Experts of a small language model.
Size: width 256, 83.4M parameters.
Training: a variant of SOAP for the experts, 4043 steps.
Below are experts of layer 8 (counted from 0) of a mixture-of-experts language model. Rows are named router (the router's row for the expert), up (a neuron's input weights, with its number), down (a neuron's output weights, with its number) and show model dimensions 192-255. Each number is 500 + 50 x the weight over its row's rms, rounded and kept within 0 to 999. Numbers have three digits each.
After each expert's rows: a language model's description of what the expert responds to. This comes from a sample of Wikipedia text that the model never trained on.

# expert 46
router:499423462606460462504475525516499450434533444427514541587478403536528502462495551487492380508518458442548467482467563492500548479511530455536554562554422501385469392468449543471543532509470538
up0:510555440521642480560516426463521438589472526526507507469539455464525530507519520511520483462569550428415608581585586568648475508465506511534532508436495496502473548580409395530568469600548450
down0:522491488501401621392411639505449536522513502492482552477480438539450423539572492527534644456384387451495411461492440508511452465610558479483403479600488415495497504411582498512483570526440549
up1:480493490577432425475535544539585602486535482488416475553424472441531445464464507512393530470526584496484537577532537475527486580533510545478424560584508604439588436507490506489435528557461490
down1:532525401478519464492487517509449515534421453580618523488479647525466566426539520513466449576389460418449525535567498518476527455566471452494488470532510521520432552517553444501468492474452480
up2:456550496498566428465566526435492446550530515557472579472570557512487422432437549469568564616573450553585455470463507541486505490495519531497476544545515487548476422511460517479478526432535541
down2:485343480460523554548422421476487546560477536488526553481602530463461575545499476476501526514545481454508588510435463581558506546591556570474481555399415515471408497474453502426499528547441498
It responds to: Table headers and labels

# expert 33
router:476561480538407384542451534538509495422542457399460528486415397518533439424516581503421435510515467475600461457454529481594541456495551473483563497516571522456503429464453570544557529391541611
up0:481441501539457423572549456539524531575479504500504556480585481555492429516559496566524484549542480537539485445472437479526547575462465496464562558533478541483450500376535557487492518403528575
down0:504541513581443542435531540490480493454518513445563458548451559554515443530427424456563532502486572593509492476467518524515473563558502587460454488506499466598407481469452478536453405504501432
up1:526488499485571520490418546507542428490546436472461503487573557503417502480510419579535465566471542533477541528436592489484560434457460507584439428537421558493483527495509520464543343604500462
down1:509435399631463392444575524575457495481558477502482538494459469466533557510504489543459449478537624493492540512485534485458544534591389533563572470513491537473511465512483459438413538496575458
up2:475449507426468491501560413459464538489374470469503480579453473549420514590567476529514588425433548448500509493494524492521516491574485542439490520394512467388547554401522444497500502544589484
down2:549546476520451512407483601576551512538528540532530531459485477564492434432495502487455484503526436380509542463586544502552498550514474526506521446485502475501428471538438491421558591587431461
It responds to: Ic and c pieces

# expert 14
router:501428475517489515487476477553452334449547460482465548560469530486503462421530544506472446530547510542546485446502472470563491424597524408537518493443411501412458475426404497440519519479524514
up12:454533483472510428577525475582435409484544415525475526504492589491534517575443526502450483583554424493522533463470536480519498471564536428547502479483587388506428583495508484450498494479511519
down12:473498485468464427524419510535525517408534457410518435473576460474441440531426476573444511486537569490529461555441494432532543459524441505505514456542517511489564583484522585532418476498488513
up13:465416467461554415470449497463540467531538568461498509537510507500440579378512472509493510385560562434695482490565403527447660492448611481462448550581467394566493456500458477474462550525578540
down13:496532602385555535466562481505551449531516444534574469561456409549594583544521517458527518463502596534500554431506498417531464496646569569415535508450520490444520542396499562563417457559456447
up14:505507564527586441451454360426566581490481499533504540475568476542526484488477479453498557447475527519546440587544499514472459465536492488516501472476462546610515478446538454409576454578509545
down14:428566533398547525494439549491538454446526508363511507503472563504582595409509475513550503563439460451424518471475475602476509557546427495373599494445466561533501583476466409461492547550552495
It responds to: Numeric table separators

# expert 16
router:503489452518493493508499534560538387511553429476449544554543495477480504412583551511455507581546501530549457444435522471529529444544509443530564562421465457428467442408459499459524547502471501
up0:502523501612521478433433567566538495521528464467493582504485518530526420484594533541475416533533541472547527453574541549392528456483449428516442548484511556530430507447425540480513570546549524
down0:568490538451426504521421466395404559436495505497452451479492515507469438541519507491577461397517370401472548534511461460552440589473515517570445479446558462488547502446516509491435569393550433
up1:520510464527517542467453545490512514518531532535421516463523489484518527507583555549518509495491472443547449470528447514527553488604545488463549432559572487429464552391520502503527575499526564
down1:504417538475469481589449506577491478522512573572465563613527556542496468513519560539558525470556477520514424520591448561490493513415500521484528483546426519526653511538519576490544518491508571
up2:477493428478513444481392494455573577465607420526523539456513490494571538519474492575460508514485493386510489498435434502572523440536471491540486489464547479531476408477462465428497528441538507
down2:602512414554435327494522483544517455472486458608463469516536623539469505552466477572501486481535520576546477492573458594561441469586467578460517453571524459475492559556493551488471505632460534
It responds to: Table row ends

# expert 30
router:433474449484478452425442568546443469443512475419501531575423486535468492427539529457424475552565560549565465464495476514531516446511530409468496507552469425491474396434481504520529520446412507
up0:604492495508449472533560502481477514499482491570422559507540562528523630517414478548496492460420415515504521522379419505439535534534461501486576465505563578419577590528470540466505465484586521
down0:511426545540515499510527498522485519511473553480450605518568566471487402528518555577466501566434519523462423569575546485606482539493468408462502458577533495552524465519528490524525507576401477
up1:502434473497570518579539478476563525485501533466541494489527448513522559449442489527570459508443444492455610497488492477496439564483417431431505568491467536531515423644504471559497466458616533
down1:502539508524449480523539482499498522498476405566472551469487413582495596484469447421537502579523544473578426464429513483508543502515420518438515506514497543426545551450427504430505470520473476
up2:483591576460506485468539615528449491572490510501468488489490417504458575487549548553517462530562491607509500527507442457457434516465583463470559470420415482498551538550537459510492467523541450
down2:493419418447530574509512416434549450497600550535500446499543457423492421463432482526542545526498472419451491459527546477543602527547446495618523535495510478560494523418459454510517510451483510
It responds to: Time and place prepositions

# expert 5
router:470466500557485454473466536539448396471498429444518525549446500474487475438540505564494429573502471561611434469414492448553557487496516405447520498516483436475485504486392488513546621528524561
up0:479496460518453569535489551504464542467529601456449585446543478492494581586478472438510442520530346462489589506552602504532498561535508519547491465515466500417495595542463487498411483543511490
down0:466625450513564546515638607504535427601552464465538526512462448511483504510538521589527508494482540548522493566521496487526526478490513604489514453464466538540462575461546526536568523486520491
up1:421468485456448389532524489551546439595474431461500422415552421518490556564596479473465514492473408462543522451580419569562425528483523543543469488493594515566467447527502504479426546568467468
down1:618492582583537573525516473479476497499564593489457604537462544501493571573548517518456560569426428483467411429403549438506474481612471578480460454453523520454429487489521446443562496506466477
up2:541558449477522496484486512566471529449529509516486445533505618594522479489522543461539514535519464551473539611596537454510531430491532474535517393582493488503568521491525476530454445585595559
down2:435531553496578604449550446469453466508490398456444428462481504542507493510494560578479614487554507500534504540467555591411471430455530452520457596473421511548486439443426483431518557504519471
It responds to: Section and line breaks

# expert 10
router:375489492522467492474418514572516479493602444466422491507449532447439532469584539530461483508565532444574481527442468437567556510586558466453575536511517476496492394438482541480542497528521555
up12:551496426574453448528501533591504429566538496461490546537494516465509537571511534604517473631486465563421418536519497548537479477479475422535472557491544455479484436448485415467553525529517548
down12:447473475444468486501525407483433520379538468461554556486488558537509528490460579472546500486485447512392594553529448556436542594426482523485443552630501481491557555527567508481489506446543525
up13:480453391570523487479478434579470491559555520446528509456587546468446442459509547396431473506451580488523471502470492401466513564529530516451476441618495417514478480514496496498565535515492476
down13:573456477550521595421486470506391562432477463527549570458478589441560509412416450614483540440591558472452455549457544507527522505499560550414531476478488573491504597550567462502450594523490520
up14:500605453458459572523494489506493445476473564523390611542521517524401437604520517465477566459523465501433518546512518510460606480482492478586523569558495482597460589568485590444551473489474489
down14:571575560473513498560479494465487498438506509443523535569554500472563398504511574512644450472435502501502500521526436356508554429536453473513540577487519526617462547574615466509493511512451543
It responds to: Place-name stems

# expert 1
router:450478509500476452445439506540455402440486450422456534535442450468436489399561620544454466499517520511578521413418504467545522481502490434504573552490437461455534432441531561471540549461490517
up0:590550517549489442392427526546533533474485461526466474527493530548563546515457555541549563525518533503469565543524563476510500499513560489561461477555402439463463529522473529537531492529568554
down0:471433534444503461511546457479534548487418519452488473533413478544534502468482478458487560484518498554499462434552555482525556539551447470499518547363522458478433612515518551506530412482515413
up1:443572472555485507514525521595451572554462556514518489504568524488454520514494441438532500499428567418524455503488557479441547589501522514558453440525680391461512515537502480568438557570557433
down1:549573460453529561473422496580510626521519437540523568491517482582440595513518415440489420492511566548396371465543497563493512467427514464491417535396494537532535572510457551507490499473516525
up2:465479444536513565458467433432497459530527533604463521549584496584610418507560430442545385537546448446505464454500541488443487517620528530528460453560511479487529634529462501517484468497474443
down2:512575496548412473541510490436533444514432509532498520553563525506502551554556476442489493565501525505540435548461483484563547456464609534618445520513501465515532468472550462571456451587495524
It responds to: Relational connective words

# expert 2
router:481491430602483468523426494501483493494532426523521531513474527454476432497586537530502474566555541467505488503407631485622570501518534469456589558464533495449498513472468501512486495476472611
up12:493550545482593451540498456514511510505528464429509464495454482476571537443480589448488457533504430603475502584585527534465446463519507588458494389537510386517521528465511552555521518448552553
down12:542489593475506473502501491425448413542470423528455536467480551481483476478539568490566491536517401491532520405488470514512488470497511495450513506450677511530486487550496439497602517522417400
up13:474451447458538537490450566550421513491497409473543580388529555488549414338563574556382489582552493536541347497570515514511487467513531512536386543498541490546508530530445507515489528494506522
down13:548508536496444397441484475504553463485510549533563500551509440471497548641529478481575510449460644433454509495446502516481533538441499434501603467528521495419509578500535445497448430470563581
up14:397444519573467645498494462532436470578514451506531459544564431519481496521485501330516502488489490519537406510518462474589552401337441503524526511483472440464438507425470459519480533525549565
down14:518450545433482414541486467428394540502448504477486527447602516460467512475532417520507471482481479504452526433548445556474417546467482428443546563474572482572413504513510500516536400447484481
It responds to: Mid-word consonant clusters

# expert 41
router:502478443519490498504500529560533384512554426475448546552547502476481507411578560509457500574548499529548462445435523464528525444542507440535559558427464452425475446410452499465524540505468503
up0:487469536511512565561530474441537454506585455455524536530554519494517544398462558434511515536523548470424474402458470552436509462553547439518585543404424613536510510473482554437486570444490464
down0:497489571526573505406615564494491513499513558545511537555495435425499514600504478511516577611550479447511531562510517475546488535539520563495449486451576454377489489499502375468435494460484559
up1:452571524506489509470557481476466517549474528509531574538429539549535439563434513511549420487499575442472540498466403497598542454505506480527494520481520479588502522516468543448537513522435449
down1:562546493470438549531516544478395536504433502416509555499575474433497567565489480418466536480506368466492523559448438557471470475480509524568552543495419538442463457483551514580455456592495491
up2:527518480515480504414437510627460424455414528455376529551528481490476433517530522552519521517572487492435432564478468480460481619486536532454464560422462470487475532497434544548523461458470571
down2:466425481467557489598496459458495490473554474441515473483407513478541473450461444537502533593542493515416524487488531521544518440577531509403488434458507483437483429491449642549391518469529509
It responds to: List and sentence endings

# expert 8
router:497478441517489497509500531562534387513554427474446540548545501480478510413576550511457500578548500528545456449433517469525526444543507441531562559424462456423475443406458505460528545498465496
up0:413391444437606515414410510543461483541528536441528543407471599436499470414430514553457452509511540478517372492493538446424437468447461473435501575523449515518466530391549494533492537469481475
down0:489493535549563533457471478465433535460523505511506490459540466534446425495493467430524460544557509534607516534522476554492498504532506542523501508569551454534433596452440455551478498495480461
up1:567505506574400525503532470484521422453547505483620515494500486582443515527523452524488526467528499496568489547544566394513442323530596488549509449414546397456523522551404555416516467561460510
down1:472555549482497515473507497466519508463474502479437515497522468436548404527502494532434467535563490512521503521475421489472601538539550500472454547507528492502485405488491523514496389518488512
up2:496434467495498458518570459428545411508503488447609546399527493483522500480528503449476432440556451541497558429439434544606515448632452530481527462493495495518480603465505576561563522464504587
down2:507424508524388458380652511486548455542499459520574486469425472479517624550544487476448527576500495502525534450575421560503511586498424471545426524478567446484441527467451506517564452560545533
It responds to: Table cell separators

# expert 35
router:502479444522493498506500532559536389512553423478449546553545498477477505406576552511457497575543500531548465450435522469526526441543509442531562554424463460428474444404454499466522546500473498
up0:411461494475587490489524531558571536491536503472457477492512528472529466527565493581476495499489521528490512534523473497459565482500411569474471645635440506476565530592409441467551486536567525
down0:587495564534505381485459559483438477519471528449518607471426521623427446475419541497550541638521475542516536452510547508528547526461507463523491465537503480488493503504504471395603503550475550
up1:460541508552579413550551542517556561436490443449538546486545511471460481511489454464462478533516584443418579440442530533471495460478482535347608426499471421467500513532498471532538539495495507
down1:464489545562501556496361449441479394456504557491509407596435474530445518565469527526447466424472470520490405570466500474485482518588514451528413510526456476522511474574538540405444472502469465
up2:504496501470512393489451519532459477525510431473429486576484444438534495383502645509596451567593533458450494494488540412454520419474481453477508511590502434466556501562584377503539505409512495
down2:541479609472495468512470548552593585529486526499420528520547577587548506438482491429503531594562456503551513514574491619460521570553438537395518402522555402449423459474572491444584504438439536
It responds to: Row and line boundaries

# expert 27
router:440450483498483497469394487576502433397565481468434556557457478520494508368581491455447393529556510579551418419500494484547502473541542447529581539523412439474536475374465485422519576479474576
up0:534360447514505609480557514486610560471528353513499514516463544611527489591514529541471473467648476487565523467569403558520548558455479530539451532489451496579474539474434628532483484474554574
down0:549532478542549450449477612519533604510503611404462592439479505525399522445532484455546538488437593439483566483423465525501551571432506401482571420558482476477421455532544375521484534551499448
up1:484469570530514441492566542629450467517473432531455482584422528530469583518501537459539540523452548557518515489473459484453490483517455460476377461469500577494504475468515462572452546466497440
down1:476505437413511553494544508399576490440480602442552471469491467527568492449500442448532452517517488513459557452547520471579507476501468492574547541533478485531614468608546539521634443494487538
up2:511442448418469462489535462549575509486549441481504525527521534586492465541602439509540444576464529472449577529447495484544542399550559509460426500522436599546492505500471568492445507458501556
down2:456505565436577543428422496468475541460469506520576503608524473483549525493422464471567532496375450518534521486459519471477554454598457496522562514469427520507457442576522518499534458517433460
It responds to: Coordinating conjunctions